config.yaml
d_model: 512
d_expert: 320
routed_scale: 1.0
norm_eps: 1e-06
tie_embeddings: "early"
optimizer: "adamw"
beta1: 0.95
Below are experts of layer 7 (counted from 0) of a mixture-of-experts language model. Rows are named router (the router's row for the expert), up (a neuron's input weights, with its number), down (a neuron's output weights, with its number) and show model dimensions 256-383. Each number is 128 + 32 x the weight over its row's rms, rounded and kept within 0 to 255. Numbers have three digits each.
After each expert's rows: "gets" lists some tokens that make up at least twice as much of what it gets as of all text. This comes from a sample of Wikipedia text that the model never trained on. Tokens count by the router's weight.

# expert 14
router:159122143127094145175142089161143106122088117076162082123127175172124155118109166160144066076170114082138113181124144142167087126159110144083117147178104108115000106151140122139097139114113095255128118164120134121082162143129083139145161128053156123125128110114061122097130132106164137122156126150157126228192079137108184094120146095124123111088148127131119131126110077114087152071095
up0:114116097199092146163155135083167144152133131090163116098108082128094074117143101154140116121155191118164166206077074091082200155179135114103116039129112100110113150067088158170118155118176087134140105128140079152154116112114146124149120136148146129190119160166145106163134109098084170145153099155134099118103079135128101133132132106119110135161093114119124171091168077090131146116120
down0:096132104145122198134122087149141096164114145199158179118132118107138120106122111116131083130095086053140069096108196125130194141164091129154073176153153155206255141109077121137129132157107157163232138110116130154093166140155131109148080115147194200048076125120150125114152156125108120118100064149165196113072122050151138142148109129080158090072130140116083147102106094143168194070141
gets: "- ", " ", "\n", "|", "(", "% "

# expert 12
router:085129160135114115104139082169136064090164115131154098127096205131156153078083106138119134123166068112152126149166115143138125131112154119126101104136131125125046089163109126123122179137126086211167118097122125072127162126142116129106096135097124079114092100144158092204144133081090105079162112106145112192204096167169114106104165108132132106067136143140164146102123071145128125106174
up0:094110148107084132117150121197130091152133134166119189158092149114162114109188149150143096134140112199165123161070209150137064072111141095151160083134126127085121124149123136104119121165100073145108115129082098129127171137167078165187162191087137109161081100184158064131126109163124132093150112113109158138135146161175133127119100061173095139040152152071164135164105124129164154109115
down0:106148102057138117073140118092100139141119115131143206147130106141140113136157104207142108068122115185133190135080147168152092070112143151165133183130167079121241080114135141167145144112110111076102163151093126171169110141104082086095146126179103103160090160102102106166138099117108129129054148130119154108184102112115119115151144188197132116100083168172081152155144163161123157113114
gets: " ", ". ", "which ", "|", "It ", "who "

# expert 1
router:101092106151099087186130107108126103086133155148112099190089131144144106124101188148114109110205152086192125149104170114120156116123111114212140135132096173103060092150177133115070110136152125243134128121084129163138113128146098152137135105074162142126088131167129069103129045107116089104152141133093124249220155138107110118124166123000115060131153138142131166137110044150123137061086
up0:140103171132106112153108108098124106134102100108179115067179197170101063151169114190127120077144139165158123082182074161105103169131078133137180125135144119131144128123152107164113077065109146170131100120143121151109163158140103162096099140156182127117106129093156188133114116150157158081144110166045173142115098140091131059167112064153094114122158170095076122159114042147138240133101
down0:141158143131141099151102178186129155153105119122179164179204168143077149115082157088131139144108208071136160087140095148109128154148171144128145096163146155135255159117088095174151187117147153131177134136143074151110093125073124106138125139154146108108168133122161095132148165102090143116148103117156158156129127118170108106101141121121059098089135144071146116153146127138123049072103
gets: "1", "2", "3", "0", "4", "5"

# expert 4
router:080149164137092115155100095140144131137120151137112095099116137185110116114082125127105137154172178177112098114161094139138050182118146117139134068137159143095022125188083158108137124069116088136109112075119109113175133106142131122151091154113135118150133106153165068192117129114098097155137081104123162150192098098083081115121111117134152180180089151089140129126115101120096144154087
up0:124139154184110141139096087117135053114118145087106102099106120112124068149135135101120111087165141137149136124158141161165119152130133114182191137118124179133087140136132134078121138070141105133085139047145175103136104154130132122105181133156239097154131096108145095185122127141101095179153151146117159196179110086135088090142111175076097055080167171134147129070069114090170137126165
down0:149130077126107100129094150124153113174071134106093136109144134149180122188119128091111140092120138087137156127102160111155153085127138129164119164100147106120192084094140156102114193131114112121168098111122118137059110176153153118182175150080020111132139130108096125083152097067135123077153148110160042152124148147105126142132130167103111127090141127114121089163128152128114134123117
gets: "| ", "to ", ": ", "; ", "by ", "that "

# expert 18
router:108109133151137157103099114124135108106061119153134066134111166138152097142105136126163078158171108130133113141128143121162104182141098131120121120129171098077000065125098149094117136099119117195098156115108176149123127114159073157143064178095173148130134153186185104152110126118090126153175111114093133176217124125131095109107203139085117080063099151143208153049112114113153112165101
up0:104144214155149142081160096119165162143096143126132110152052169148077134120106126156114086141158157138154117109141112164101161142128101078138126021182100144095084112191148063148128032148131108175122060127123175128116127055218158097154121098163135167139150104140128123089119092153110096163100124130119093107118165199111148122131132167144045156125187149104123095196095147106136090117144
down0:179158123180118129166127104045147086105196159131147189102162127095120057128181106081131149194101142088131205141156126127109163133133168158109169139118166101101142123130061090106130112107118133080124165120138108146200150129123140127129077085115116157160109148122110091102118160134102141069158083225113114077092126102149110149085082148161113169115163140157100074129142120146171102106164
gets: "\n", ". ", "\n\n", ") ", "\" ", "were "

# expert 2
router:115120153116090097094161113152054121113169130117104078116124202118087092081080153155128116121185127136128071166114137088143133053108112158096123119158170071109047104132143142147109081140169146232089135124150115121098143137155073125118139138106129127155114120123135133140159058129091076104163149089144144245224128170150138143149178108107103149106118178114065159118087158137180141180160
up0:140141153161124144098117162124125153061081161152139038119120162128116122081156181116185141054150095136093113146090123130159140123130125140151056110122172121153107103107088146119107072140097084191079136189148165113163133100123196138153143182098122150135140150108140111109146083090080065081118180161145157112114073096127120164143127112106166102104130138156211141150126169140159138108157
down0:141097128084107091112114109113132141165090186122142101185135134132136140120089102140199119132112180130149110119132186100139126099148146151100185105109193152130171163137106071148143094134136194134130119111184123108155123128115111085131118102119117082131144139176097077105140119137164105065149065134095153119110163067077104149067117068156143208121135191158093099171077149116101121088081
gets: ". ", ", ", "-", "born ", "New ", ")"

# expert 16
router:100085149138099132167115049128122100100089161158105127172096168118136132108050135155163128132209121125125103129119151108127101108085118112138129083163124143125079115165186128162127137096177083172119110105103094135178130163141114132162149128107126130142095130145157107176180051139116088135157133135129103200177157160078083068121161087150121102147112148133127158113128021113142120057157
up0:111114133165112122072150102134119072128105126132145152184087193120130116101194156158124114173156096159141134124139118073130119228117072149134136178130124097162120149146135102173098111106146119161154176174127111142134131138148125105145142082076128136098079190062100125136091123124130126181075170123157172118108189138154131076155129070097129133092169169130110131167134061146143145088097
down0:132096097164085128116110106128113132172111135140155182146112130054124114126145143108138178147154079120182163130111138104148085155135145187126133123139167107136255179206129081135112108154148117165173140154100184141066134078108167119119167140117102095109113101132098162143099097153112203100153075141087124121000132125099109160197150139132106113121102171102110146086130092118163130104156
gets: "| ", "and ", "- ", "; ", "The ", "\""